config.toml
d_shared_expert = 64
hidden_act = "swiglu"
routed_scale = 6.94
balance_bias = false
router_logit_norm = 1.5
norm = "rmsnorm"
max_seq_len = 256
Below are experts of layer 8 (counted from 0) of a mixture-of-experts language model. Rows are named router (the router's row for the expert), down (a neuron's output weights, with its number) and show model dimensions 0-95. Each number is 128 + 24 x the weight over its row's rms, rounded and kept within 0 to 255. Numbers have three digits each.
Before each expert's rows: "comes before" lists some tokens at least twice as common just after its tokens as in all text; "raises" lists some tokens whose logits its average output raises strongly, later layers aside. This comes from a sample of Wikipedia text that the model never trained on. Tokens count by the router's weight.

# expert 98
comes before: "The", "==", "===", "In ", "In", "\n\n"
raises: "In", "\"", "In ", "The", "On", "On "
router:128101137133133099144123163113155068099088155129125159151129114161102132142085175112101125111127118174169123132114132110097149115132113148154108104128152099152093134088125101123096166126149138133129144127148133126142133108159158149158124167137179111104115126092160075120162133141116142086
down0:156142130108171092155114136144106120106104130138180159148131114149127056125126128123106120111114145175081154146115127133141160142125117139118147081138193171138144137130127137176142083144141091138108122121134127149131149130107114121127148099137124118113100153155108112126136113123078085080
down1:083134153139134228094134144145094103158185131147121155117122157083115096116153103139147092127115129109119156107133142133116074150125105143142121146160144111134141125140149101128143115146096122106114127093156147105142157114106085133118125102154168129129110113147102117114115129164120154124
down2:126125142115141165166123112117080140174098111117127072117142101153132178095161138134168136158127131054158103104119117157142108136138153128139141114089078112145144123129099134121119128117159106104121149116161100104140090144127112141112107113161148127157118152109118106111170148148135134168
down3:132111148103095085099147135098127152098161141142161120148166178133120145114140103129103157079124177115174120114158115148148154131142099117141125142093136138139110122116125153120093144103120112100085129137134139102118154172103105092157118145107104157161092125108121123132141099163122114190
down4:123118098112152233123135142130121118109120106137119128107144116110112121132125134180111149098124121124089140171137116099113113119135154144120136114128152135151147166170150140148134095137087109132148091097134115123157156070101104142130126097100123109136149133119173103166171098144125117121
down5:130141119120072199131126116160138163183136140125090113096105093139135151114165166169142123149112127084107170126071098118124115145089149113109127132097146141120171107148107139113124105091140174155139154109141148128126137128129142157103144097139111143125126129089146129091131116124108124128
down6:138132134111128221144102125166139129099146128106117128144131123136127126101134141170107108097137085114128166160093141096116120138128158111074164131114188110085113122126129114150113121140126093176138149117126132146166132105132120147148189094133138135111115153103101115128121114141095107123
down7:132125147121120009065125125138141152106136110161118162127168105136119120116086115143105114134091167125121132108100111155110121149130117153158106131125134153154147125109142139126096170113146105151078167132117140156117166147145154134125119152155129118121115124147112149107151115115116133130
down8:088123167107142164084098109125130121128115163153121160167112117140104126081123119106115119106130181123079148135099149146122094171154133159123139153106131122107141140107151152148103118126086121106079079152113139136146150101166119164121133127140143139135119140119156140160097119188111101118
down9:081141154156135195101149099177143112143151161169130051112134142121122115106150138142144098094108121100131128154157119138132121122114109134146154138123167141101188141167109126093124102125143112121149163099104139098147098117142118127138114115124106122161123100136094103124105095124147140141
down10:147096119165119074151129140110129145107114153145116133151105116174152162138152102102125123170150124156128152078171142117109136089160110130153141109087144147109100138116161096100147130147157132123123141170124134163093114118129138117154127131150104061106109097087142138090116140102145123152
down11:152100129144135067108153147125129112122130099138141111129141130109120143101128124122138105099102119089187151100080122106126086112128103105142144123125111125116069174141128115122108145117102146132166187110112175127131150115123131151160159161147124137186136113109179162114142107135136115151
down12:136144100115119008134115157109161156122132105128070165128142112152128143140126102141109129138124145142146140098129136162150160111127154123145128116091143162163134110098151149149125150094124130149094154140099156131102115142109164116129152116136154158126099126117100141096139114119100105119
down13:135148129166074084118168122129136109096120130130145166169107140148118145129095098105122101144106138135151123132164136144144112128141132114159123161119103114124103122123171161078091149100139104132114148183094127094125144119139180085116116151157122111129079163130120137100138138092140131167
down14:152147167124175060144133149113123133114129138149171164111158113152139072123120088083147155134172145159135139138105123103129123105145127095117131106155123132141103115111142085096144102147112146182099116087134112116110123126104142159165137159135162114152098120120120124136102141138136092097
down15:168118138147085103161156109103136139132108153130114085119097134191158139142184123115149101125153119170164099128165094141137104097137132124103144114100126117107143127177136123108138079128168135129132164134088112127128094113152110095107126076107124106108119152136138109138140145118166140149
down16:135168103163121185137168132143099135129126137105167132098142120057080138111114143104152112121133113104081130140172114134157142164097113132165129146121113101134146143113070096141134134094118156124153135120165129108155129110126133141081128151104119136125146142154117092169104105110150140130
down17:137155138127148022100129123144131106102132138164161164152133144168151092115096123106114141135127110177135161113133147115156158117119172122126121117180139129117099098116164073097105123153117111153133136106110112089131120098147133116132095134137133102119125128132100138145146151125147127153
down18:122137158150110176139107103115102115155120157097095082141093126146128104063150113130144119130108166081107130113149141137183148128128105126101159106142106149130198154145117155151133100106126075102130098143149119129138132122127117140114177097143141137124120137181128131131118150125125094135
down19:122135099123127255130113129157118135147132150126152103115124121123122088107153125138130127119152109108130139155137113143124113143110146137115105146114144123139149110103093104120154113129141125141136145067126124114154151134139102139126123087139140118121138126147117095150133108120124120121
down20:128155135124132122105126127110115118147097114161154119147132115097043124126140118120112154167105191058094106123118132157157160128154116142149127147131123107161142123137137162137105166110134103118155130114151138122134170116125175138084139141123136130124097141150082141113101086123095148120
down21:136126125156141223131139126117093106140141133155126117155141119079111138163140141110145085116135139087078108141090155132101174146089118116086176130152112125158163112122120124161132129127141140117155118108162157115137128148107103137103108085149134147122126111113121131148089098153118112137
down22:176134108114162228131111144152162138110106092131130092112113151111114099150158137088139161132111136115143136128101105077113117127126109136115116108178106130168152140119133120114122121155129163128164104086137114131134137119112131141111144089129138141125122118119175110138140104133122162072
down23:152133130144123193097147149144130161157145134134109095121152076150124125149118126124138111141123174148084144124093148099129140115118126096131156126092136118133207087129105130096101104073156129133150140126136130179152147143170151121094131141129131120082105123114119130114105126103090131118
down24:131141105109121255144093131141084127117139146130144119137138137118141127103145129124174140125140105110108180134162112161110103108153109105117153144148138141121114116118148144123124125094103063146116106118140116155139125127116131105121118109125137143122111132143132098143132101135152116111
down25:069103160132141084144129145105105118166084118094095146146101095167141176117121130125131110129118115153185101111114124128115114132139125157134149088117161095162111094127137126104109157158121145150135114117137175130103150083131136153122146125099148149170115163096138100128161137159136126106

# expert 102
comes before: "2", "1", "\n", "3", "|", "0"
raises: "e", "ant", "airs", "um"
router:164121159093150120102120112082129110094120112113083167153116121147158163132126119075164107131136164106089147159135133119156166118122154097102145140129130137161166153092127156163113144121110113128149088177135152124100155112085101140112158140105168126113094141112111111112112133148107123122
down0:093134147068142142128147161071165123138104083133142123102125111117141171104130157163163127168089123133119106105081131154144082133153115127132148115123116136146135129125109170178127114160134135127117121131094117107121114147119163146117097142161138116097130108078105163179136113144148111130
down1:115105129101121073078122112130144111152130138169185111126137138149113100106116112139116158113113140166090142127091120135098089184143131142159136114164161143129107151164139114107166182130135144103132135137110148097147131120135123117165081122105109102116170102085120162142156119120112133123
down2:100129104165130081138164138137118135159124153115134123101123102113122111148146142130101111135117100127133118151145133135136147169126141128121109128127128093112122089128138159141092168140135118150078158110160145067119121098209098139116162143114118161185121146092122091098122135174112127109
down3:132091134179104195167132110093107137106145112148122134115102143116130126119128132132125186084163072123110116134122096124145142107117143105145113110162104147148119152104109140115115154128142178116103140099168089166131117134107147139130127143113071112133135119135144088136174119138154109161
down4:159148126126131065146152139130121169120160131121152113116109145112150157108093104119124167111107096076108150125147138128132113105096157110129171152141185139146181098107149145169117097121108118114139106144098127108106143106106102167128131132138142112128138156119074150148116161132074115138
down5:167106128142113144123121112086183075102151129162099143122112147147089183136102122096133134164111167148119135171117103111116123140101131143081132101125113147100108172108152080146087120125125182133124146124136161161087132115129129160123097136109172119120122124128128131125102148121132153147
down6:167088150140133165098119119150120132131187139138129123109159090109128125096137088122085099144124168144131113109122141127135137068099142118147105098153161144106153099099124150110144130101152113094112134159198100108170138168133130109119102159120146129103093123156133152135147154129111126116
down7:164108174164137196106144166092160102096132101113073128123128139111119143116153107118151097143135177144094112143109118108129161119105129151101127079099136139139116167122133097146106132137086167107136129119107159136115119103126125124160126137107159132136105092124179142139118136119106125173
down8:149141101131103119084150145177137167139123118152150087082172154105121085113146152118117100121119171110158142118101125144122121118093135158135097104151088137152157140162109139128138134130123092164086145082131130111155124181139090125149106119142146130173102130149123119103118101105160130114
down9:135163149158100129117114121176166124105144122169112128136146164099109115118162119126153124132074092123134138103106102116165098130074158114130112127097126179103151118126122136099128166127095125104137106106148107147138114134118127110085133157144087172129186110137172148161122138119095128139
down10:102147134135134129132105100170150117137134153140151125146108140097145134118113170106163128070145133132162137138106095172096077116084174139150106156094096137106112109140136138099158163135084091148140145104087142108153172147137147122133137129129131155153127137119119145120084139109145090089
down11:101164094137122114141131126142108115153178089098136160112119110120160062089133102116130148183083124119105125125152131118129133123105111125102169132110131137128139160085123127128149133133123166140111146114140138152100118143122109099147081140202125197116160104135118146151122127113133133128
down12:119168170109160105151121132173151122154118125171158095107142133132138178111147156110107132108102116112162170087136092147099064135140102137152134115107103114169125179151139143123120167129121093109117173112100131091128168098131133122147105126135132098116131099116141110131104130121118133092
down13:099096088132151138112103114145164131082124146133105103166154119122142156157133166094144119128070112121127138119109121143127106179102147081140120137159096134153123125108208158125121154089149100144138121096110126105127127123191131142101126161168136131121134119117123140100136144129092132128
down14:144108129105147113159095135142140162146159142109138188127138154130125116114111085134118184123100156113147089112145149152158171118130096122140109120149083091170148144099093131147103129087080141115149108106133130142146115136150131103110156133115093130167118096107148148120085101129159155113
down15:117144088129127115161149132166097127153152113093163125131145085138178115156099139156136142111101109153136116082119141127133093102141121118158158172145159122120132094112124156115127088132157128134143086111144089115151102134123194102127134119151108101075151129103108171112142121141162124103
down16:086123129140095078104150128146146142116116187138149147141101084092146115133109136111124163144122099115164118108159125130124138130136102114095122172140138093141138097183145130120121123118136149113166129154162150131124121100110113188133094138087111130166126167139104082131139136093142159091
down17:128092101110150100142106146127112129174148117156166108113150102131104101117176160128123113125156111151128145112165106130117128143139151146181125119124108146151135117131101152098091134137112139103067146103101138068161148161116123117156113132098126126109155103147173112093154132170138135080
down18:130091104119167091112150130139129112140114125116140128164136143128109097126134136183149138116114166182160154108132141131079107147098155119163120069140184159132121114123185097088140112095146111159115124115104118118155103142120097125164091139136117120103096147142117166113105128131142135111
down19:130122118124115125098123174079095090135082083121142081114134146134131156155187138113119069108140120131138111143149116080113127154153152118137140157106150126112111131169132145129124168171143124125138120134123125080113129107136140120148134138146161095127148084139101101154188143151125105146
down20:118109120112170088127122115103108110173174157134163144123098140161108108121095118117135129124159138127106083122162114142121112140155118171114114133142156164130144147102135103138083145131094177104111124126143127136144164094122125119137118167107114147125135047116138123124122117178082153151
down21:106157140121155056114077099115099124149142162104138159148117108149105103105121162108103148151100126154146168128149103137140124139158163143094144133119138130103122130109135080126151143182099144151153135140141151150108125101149114137119102126129143142071149098148141142145137089129136106070
down22:131119158166139121089123124095126142079141084137113159131143147104100137102158098152076110149143093123114081100144138163140153132152107071165133114129137152136148109130105118112131178143113103095128130128140129109177154152110103104154129162135154128150153114166132120144162080132101126126
down23:116124127106159103111112153111149105137172127140124129110175119115130106107146140112124110157126108156101146107138113103115146131111153160136085103117144165109099155130126124114061140117147167091095160110152137130146174139093095135160066145130143165120127100144120150147153145138176095097
down24:170112125113103141109140131119102130083127136120121079139110128155127160173117094104136171140078138167141098145130125147132123113145149140175108083118147097145146105162115126170124089148138129142149125124087135118123122169147158167110070126101146114139102139093132124123115139172139148080
down25:138152096106053138110154070092122173109128155100126103145131158130127119150079112125125125140130130097144117143129144127107124151117113138108117141101151100159149140131113151147107110151142141163160083164163133194105119134116149153086094141137134127141091165149106138111153135135129126096

# expert 69
comes before: " (", ")", "\n", ".", ") | ", ": "
raises: ".", " ", ",", ")"
router:144171124112122113123100156150145180124157134163075110140126118128114090112169105163130161163111119097080104122089153131108110138123132105144131183104129106157159124150120131139149152101135153136137092114095114164161105167090151119098094147134099138161113145118144120159130139099125105114
down0:134140163099111140177098102140126141147124123131105168165095163115110138135151118131126152122110121109150122191112138167125102141138093149073183081145115153109129107152152125162113121113084137111131143102126131174142152167116099138126143107130127139123131127089103085138138133080127090110
down1:100135134130124168129128152141087138155109157111170121137092128110138120103169143118107121123146116106141141144103143127128120123089102109167131105144135151125141150112159146136131060129157166113145163136132128106146105108125120130141130032104118141173138109108182114138079149151123121100
down2:170085123090118153143112129136138120167094159126128147141153141104130167103102126083138103122156160117175146133098081126106145118100148126095137106129132101095152180162103115091167125118127155110135101177122096107158118107123149138142162130116131158136111130087101124154119101155126160129
down3:153079147147103141141109145124146147164140101142146112127102130150103109129091091115138089097173158149127132133139126156185116102129122114133079137113130136127158126126109141149083137145136137163129105084168101103162149098145110092116092126150154133091124144156136121117168141088177108115
down4:125103075179151180108122131112152137115149091108127103146151094132132098133108123141116129110113135135119097121119137141135155133126129130095116124123124121115105155156140112174141094142204050108126093160140115092133149137099133126173122144106121125143133117165135124132136151089129181150
down5:130090067158125147101137107116130148130114137135177123161138154118117096123106102130124157147108121160120089167121118119120156127121134123122117107109147142111162107190132167095117072111083148131168150090136093155184128138118110152139132134144152084095128145148140147130137109115149095129
down6:125108168133119164159130142145080118126125094129136077145155112108133085159127166111135154136128152112071179137112146110136120094155094115130157155152168105122128096099131145090138091109117151122108155129138159138148121094133122137165150093154185103097126141121144102133095120128128146106
down7:156134097139151143108116123158120109159127127130105115144175162124120116131120101063093124155164121177098138097100151106144157083139146157138129173131113105139131097121123149112148117127131121084109117097134162141115165149114140128121044133103145184157138144120119115118108113135136123152
down8:149109168114136127101144127167076112151119157145127112124174110094128108184100136149135109123145177144124139104158131077084084125170136149139125119127111119111146147134110099137107133125161117128129167147124157089128149104113116135122147125113159176155121104133142098150093118084125131077
down9:101152136095110158111122112119135113107140103133112104114179123148159109122174103116122115095122100130136155152103124166152140122164124140115139160137110145156130180158094122106133119143088099131092096179115157151125098105107141174106147126117137134149113067115170145089105139157157128108
down10:118137114093146113106094140096141099112149120134104117150137143102141136152096137073159112182163143120126082114131156141064138138094139124130151148094123144140109098148148116166173119109170081144139126113155136128130104096122121136142146083158146145112148119160118140170154147092108143114
down11:112092165119171142098118143120123083147156115147100157092142125085121115137148131161112097123116140172135113161143123132119144087160153147153125148112120148161139092145095116128152088140142123115135082127129133115171141138128129106131118121120138118097166116202079110100141079113161126131
down12:119128135088129121154141141113120158167109113151076114130158126137101163108113154114150171127103142105137138160099112122128112164178136110099139097104149109140103116128157102107137136128082126148065125099081141119119130088137119182157134147088134151154110114154133124131173124124136175139
down13:141193129147174121123120124129142104173118097152142125114131090103112116148095121114124078149142104135122102137104148097148079134099115158127124094129134164144101122139140151123139153076122107129170146118156129103122139121145131088177118110161167179154105128152108153129131110077126135114
down14:157140125091146117161112123118142136155115154141125134144135134136123144096135156118091129081095091083159137158111078169143122100117118125120123137134122102160119142119140113121098090128127119123100157154132182143177101163136114169121087129111131168158114140120104082182096109130155153110
down15:131111164147106129148113183066151132134129102158137157099139138122134114089120063154135122104086134096151121131120130117163135161115129139096124121126106120134144121146147076174162121130120093111101101095125152140118193101142146152096133116168096136133152162135116147145150102118128130127
down16:142148169140128107141101097111147125116151143089127105081127095159144126150106145108126100142161171139152131127133146141099112141161140095197113152141160133105140132094067128120130108164143105166160108099123147144104107090134138105108124117111163127097124186119121102139127148124123139087
down17:121119116144127176150124148107109159104141149131113166122086124103116110127175062133154121137121138097156163171111168169132142112139117082149097104138133117154156102141157077127141119099163084089073130116116137157131118126105116156131150128139098149096155106150134134154127122124121129115
down18:149137065152128131086118171121085080110113099163146117138127132114115131159151156081138135115141095134064096139120132130113135114127120154107147132133100095153119138114130126135151185134173167132139135145147117159119120163104150153128128172140151115094139131132078135091122103149120149112
down19:086115131128122127123138147112163089154137099097173117103148148155118127132068163142147108149194115113132152146150134153159160141137162133107140125110123156090116141099129096100141118161130128115120122138106158091162124071123142092152117088133104074123116110118128152115145122159159112145
down20:151123147158128172128149129112143137142111157113105100155104131125162175109166127099115151144115149144152103111138123107108104110150121098151083198130152137174122132147078140136096113112115136123106109072100125151096116166146153083097104157137088105128121110135139123117110146118151159143
down21:131134123136162136076113118182085077143116163170128131147153132084118181133118158126121165136136109123146158120117099117144117129103096134132165135149157106167134101134111153109164144117073138155157138111119132116123132140112126110119090144150092123160112130110109156064111124147109097137
down22:195138164132097149118124168163119130099092151119100117148126113118153094121152151131162121138134112148129106139165139150111098143110114113118143137128142105116095141105107111090156124144108083157148139137117169099126111119157079108140138112124139113156097081186165131131082127166120100146
down23:079135142155093123131182150134122164106133152125097182121126114172093120157101138093175165141140100142104136131137140105085114133120152116111120105159103147090137139123099187134105175148181126109112100163136115157136120126121121148140126120104144111127105136106127130119110098102111147096
down24:144144130143090142105126124094088115100112146065094112078114115144126128103103125118119124171154190188131139119143154135128114133094114141135110143092168167095086119131103153143109127165151169146134136094145129133110132107153134142131126174142107114133132170118124105137149153134124091144
down25:143129122138144234110093121116137131088156135114073100116144115134125142142125063142134139106131148140091120159144130112141104116180169092102116127138146120097121120098141146125128139090121117141120147152127152144105089084148120087138166111137153113140116154139140136120127122147156141131

# expert 96
comes before: "2", " | ", "1", " |", "–", "025"
raises: "e", "by", "den", "h", "per", "se"
router:171094154102130121090136139115129151086154110080157154135150136140153162152126104109189147145114143103116121135141141123113136126136134078132168110129116134127158153116122156178147127110101105127165118126128117069152147163128119164103120143150119077139093143124116119083156126120115105083
down0:163124129138115195135129135106135144138177111133140084157155138150140103084140144139129107105145129144067126105129144142143170120151133104086123123116115124122118166139100146127148124147114148120149114120122085095099153136140120091175125154120140157107081123160090143095084112100175120127
down1:136120147138135093149138117154132131144176117117144132168130122171146143101145100139135104114123157113107075114104154152129166175128146115131086158141169108127132162127152155156084156095114091094114106118135118142102104101126113066171107139101127108128168118108109125110140174140109122102
down2:156117195169126062123123133104081119133121110132139134145136128157157118145141114087101140158126149141112144147155132118105167115099134107122131091129148102142196135153119136155123127107140113089143135119109107139123142180130057118119172117091126116081149141130124108128125156118116123134
down3:118113098153134145156095087093138111144125104122100176136156127126122114129125168124154127081132092107151100125096134137153100140156124093134103122160119138155147122162100159143143132136115120165106103153124133112136145112151117125172120135160134129097148136042104110098190129156119155122
down4:193148107121162144167148135137109136118135104088118109105116135101106145134105173127119158108153129149119115110082092150142138097113108136144155142144110070121155107139110119086121169145172140126104143118062097128138124147131129171130148078126160091124122141150134128143170108120137129142
down5:162105136088130140091104109129125177121106152143082112146120135151092151122146146129152092111181065101143094140139133104100130102156169134114116113110122137102088121115118170156119140144112116103138096125115138150081137148133134148137130178177113154149115158108142124129100154155130159120
down6:165112130139081074116104152108133091127129133140167123093106103154125128087125102104135133143166147110153163161149132111137134145107162126156151137131159159128150147107084152155110164173112088079120098138150106100129111161143131110105093150122158125111161124139126076119093136136136142131
down7:144153169121129173106174124121148119160122136117074089085115081143134110144137142137145097105114113079110147132154108101140166137110171121122139122103100134121163124162091099152118124112094183142155137095107142129100095102159126147121108145124160106145119131165150145150133154097147116118
down8:091125089088123152141129109113129096144135154176135147147128134113130075081110110136082113094098138098105157117136113147156181118156105114112092107108127124125150130110156125146109098128144140129191124122153143127112145119173130157101156155161105131153155116094123146142112098142146160166
down9:137140128102154111111148068138095118139123148123160125163063133119080202094159139152164139115127142150101093127144102115139143150085173153109096138135143160123142105101143142103104162138143117151114155141141138123133138126087130152138106107113113129155135110100132135139095119105149149090
down10:126141089142146140154144111144173140148096153109088106108155135136135096155118116138124150100173122117119187086147156118120152104163106140115117128120131082099154102126116121111110162149122117113135118095113109142075105164173102092185156142134105144095100131145161137100141119122129147151
down11:093091133125135122143103105192130117140186113140176142100132165101108146127152128174133155143153148133127100139054119108143111101125111097149156122129126147138099155120120122160123101127164136126131095111134098125170102137129102106144151150117117137132055138112122112107137143100153134151
down12:163141093139106127096139122126117125145117151087156152153107150065129081139089111162169143100152112120146101128159152123154141134125171107136138123150132135117108082174080187105139127120164124128140114095146122105131126119099098163136113112162128145120104097130096148152112115147157149117
down13:165096118099138109127105126110143106112125106078124161138134113114146155142130144133151149131086140129077124179117094137145147158088174145144128103142149133124113143116143121168108096118117166141125169137112140103144150114146111163072164095123170128154111125063155136120116130133142103092
down14:110175136138177126148116150081150128180098098128109113125090128134109119122095121085125161145121076171140092096169129157144158152152132152131126099084148136100110129100112100130111178147107106102134121151106107121117138134137131139109146136166091145139153107129153171100130150127109138141
down15:112114123096116136098105115137118132132135156118118104180137135149096154097125113133128137099169155116147065100137102130151111170131140119127164128111119127148130098150137141110118102124143121154079109140128184139180092138131143148090143184144085146146132143133143137069097131122104171117
down16:174155119149100168178122147092159101103142108116157140129174133145119092106127136081136109114090146133121140142099120120105120121137132078118132092141117123109121177078126093135138091126129148145108088146105105114155165155139142134153117103147178114116125173118100127145140127168154139113
down17:138110165135107105147124170113154161090123155104079160121155124154096133109138132084156117196137152090123152138129121103125129161165133147131150153119117112063132144115100142170125072121078159126101122116142140158127142113113141146102107111131123150135092112139156141131122115147110109106
down18:158152157107132158165147120116133156077090076110112123134088147140148155128131123119159155148103151120158140143132124123098142146153136154136082139110131109108082095105111125071128137140182134154057139102106129130093112128120106104140148106139145124124167157118141118137132102132160162142
down19:135123139138090144127135103139120093157172106127111117152130088123147102110109132110143128100151139148118136097154159126143146116073131098110123146177134106155117118117125152114176079111141116139115187134145136109143145127148184130120121155192104126112116086136145148094117128119150111066
down20:119162123098152120093082130136090134127120152111136108100140125122122109120181148129119177184102074138159136143152093110136103128110154105136135080157111106146067110086144140144148147126176111113159162145124151138114113147117129123142133123068131143140126105152152115142150145096127127149
down21:127073128121119146167128116129159120127110134118152136105093139157103139111153169091145114135107124081063143167107106135144089139140160082115131118137148150146170128142137099120128119174150140138116114155112115078107135156137083126123170095108145095150124152116161134134094115137157139161
down22:138101114116101111130130155134148101105120150107104137150148114147117121147136085148143118097123144137122118125138164092112189104122114157102117143083091085141128091136140137150145130137130146080148122090089131106136188180171156114092170183135127138148127128105138115097113122143155149126
down23:103128129175133062141170106128154103130136131162172105099079162105071080133097136108145110145121122100147114115117132139150105121117145101170115154104152138107107115123127126113111134177128162099145143150163121150124152090139115135177144106139148100127150108165123130132092134123151131140
down24:094118135125151140154122120107144117122102156171118146139144136118119124155124135134140148144077118089089126100153116133095106160099146163124086143108127161130113151108099135106142105159147116165141143073185138145148121149089130068133108122098141094156134157143108158166167116132118115092
down25:095141102146157191111097146187105143117111157136114140169140118131134119071127085097113093170103144155142144099132141113126123137128140147094130127140150107093091103117118131086159121149088119181134125099106143118124098158134109167111135084122130130132132129156152136137126133161126171129

# expert 120
comes before: "-", "\n", "\n\n", "=", " The", "- Coordinates: "
raises: "2", "=", "-", "4", "1", "3"
router:185114134163094106137124107122111136068136136136154123150159138154123159126105101120097109157144139139158140129116158108121128139092117073127080110139152099138119124143126112148139162119134103136146087103137084138173141091107152127104132174164162102158105173132126112104131160095124110126
down0:114110136147132000111140141118154128108106121125129195131134160143122096108126128131096156140117119123177135097151149144116146093115116126161134124132131129112115132108130124123101131114096141159178134116112141129114105120136143133149151131113139132140140154154108115148144153102121098139
down1:131138165163122049141111061076114124085141103120119155142113135118166180154155129128133115132129151115127111121109096122124122164132137097093141127165120147142126124136144151121132116162094154126176110155125154121150130117102122136113148160126114149075138102125102151116153170121116095121
down2:134122145150098152111111113148126122135120082133145128179125123079107125102104101142160122136103110108087140134121135130141118141132107103154173165137159154118127140148112122134131112122119161130126146142148154096181089136121121119148128061094101111094139129128175171160172162072115108137
down3:128146153149074151115104153158130122103114114134089156154118074136153128151162106103139111102149172108132114095111127148111164125084130126103102103141106117148136111094130146188131151121163104135117131137128157100107145142170158130090136130156155156119136109149108140145068145117111090152
down4:097129120160068239139132131158083131096144166136161101139123117088138121119146139116129114153164120088119165111151151086165125118127128135104108143106129102073106143126133125100119115114124077128121138144134121129152128144156127126126131138134122140124136120167153153136091120145125118128
down5:114145124113123151139086190149135148158095130155121075113130115127123092155112145126082099102133105137118122110115141145080163139167127130133107088097118110127088135114145134102139136093150095128164124139132151097160184135143108101166130083160111112159139123134166157130128164126146149120
down6:102125126120131113114110095117104142134089119104181144120100135111108125132114148109103167147103130087068150144162116108198082128135134143176144130136163148150113161131122100123120100139112092146163141101156126120117122097148167142155125135149147136089144133122181118117094134134094153145
down7:112085114122134183127166122098132091159162128162112120121137124113158124110115165142169136135123156152128095114155117134111147127113149149162111106128152167126164105150106144110127141104097128084108145095141099113117097149138112114136152140135135122101138106146104130148106030135172130136
down8:140121139114138107133080140114138101109111107118109193169120100109126127138116102114122107137167120101097122100121124142147113127102158147185110097131168150136138192127182140124159126103118119167169135132105142103133134122092117136146145123132176094108164117123122149111129160090083118115
down9:120176163120137123148115159122129077126153159135121171151081158123125137161120164151111114120116162093123095079134108112112084122138096108113122115124153143182095111134113132136142163106141125125127170146129115052117125137134112133075146157139126148108121102125132133180120143130140104131
down10:156110073112132155123102157166119162168094140102109120176150148147095133139116099115124086102124086095175112099184177126130124108119125157117107173138098118154120126118127114135143132107152130148140174081118135115117142110137151099129167122147110119156109146120148138116112122099144142098
down11:159087110122156084171121149099128132136155144117144142161157105137161137164111114100139109147135145140118096153091102154116143086097137173120116103131127139097124145086108135162129138088088157103159132171129139164112107162150151117132150149099136091100127094097115134097163159116117131110
down12:141152107161123143159180124155116119121130094074162104133100141177137143119099114140085096155127110153139116143109114119146147145083132108126184119083097113112166122093107109128119084120172154110146125141136158134137089165122121140124133130117126152155116127139115137131163140107080099168
down13:108077104114129158122123135154137153139104131103098169123172102139173156139130147133121099122126129143135093117105134116087110134077111184128098128149110141183159125127086088166143132114132158140165146103111122196136115140134134137131122135150154163126112120113108084111107136103102137110
down14:135136174161087034144147143143091139081171139112121114129110111138141141127123116114132105155117118128157132108122146109147138135097138134142128129106086144149172109139097155144121156123100154121110099109127126177136100131109109132142145164125158121118125137110131149100105206096127119133
down15:131117156092133140183088127086142123148158130074126120117104107172128130146080128119156122105115130141161086130171134151139144088135172127148103097131136173105116129114157117152106143101118110130125095153096135109132182137135118127169111132107116179164108104122112148163128115106115136113
down16:128092149171141140099144151112141110148129139114136142101137141111166162144129128146127139118132122116142156126095141105124105156129138160108108090133094128102103144102126136150128131129069140117165084152136138146164117149107121112143091204126120144126161127074143103127183085118080126096
down17:118153100149115070100154094099126136180138100137144115107107118175169142155145114095116129181126105133092147152113117123145164143194136115172125139117121128125092088116153133113152109147120144107116154142097087125102116118108155111128129111143148122148137139145116081170090130147130140116
down18:160133169099148088102114098109166118132120142122105113116098120166135103137113152140108121110113175160151103139086179127148157105123114134127100147174156123171094085131106117158118145139132131142141100174147103162128091101099101123144147142117148131151134107096116133083125141171104147116
down19:125133112096125127143107140109146124120143111106133120095100178179145180123176109127092120140129093095198128162108132113157138141116137108127116125104118117180128133146167096107109120130057105135102103101119169145119137100165136114149133164119119149155094119127150124149144112109133148120
down20:135096108119129089096114136122151151159126103143135182115101144141164148129092131136128124085168082154116173144135164107133132128154130150113154112129118110092159111136097112164124110147118089107105136139126148165172122122109154151146135153126101113121180148101127100097152125070087118133
down21:100125140123144231115098113139119124128184149139157120131138142105119135116172119168146129121120119112119122125127079156132103113070120126187135121135172125097164142121110131125116133115123102108117143091101148133103119136145161157124119089115114127119124131141109108182110106142144139093
down22:123119206146138154100122107169176133092126134128122115106119142122117140152110139123123108112126163127087171136117108137133139094143100128175105100135167134128134099149108113137110092120110114121171148122084128151128129102115123101116111125135167143150198130120159110146149131105147095071
down23:093199146122110123157120152102120157112075131119139147094148157118184135117183112135101134145132132125157135152128122123157141102141156107119139100149093146113154117152121099112102113158108146164103079115118146157135103097114142095088137133140133137128117137114150130085159085103121118166
down24:124167095148075120122137144169115122129158143118114140155146147116125141135125141122153095076130144166115105061147113142136123159111097132095129133119165161138131098157113111167148152116153106138111151165133131090136143142119132123062163117142137128080096098140102134123087134126174111128
down25:125125167109142175099105160115170103141146175082124125136133121176140121140120146145151129089102111087125123127171138142074144083111150065141078137157130132142116142124170109132123118122119134140111128105147120117123115116122126161139121100089102178131146176102117165135118121130115142114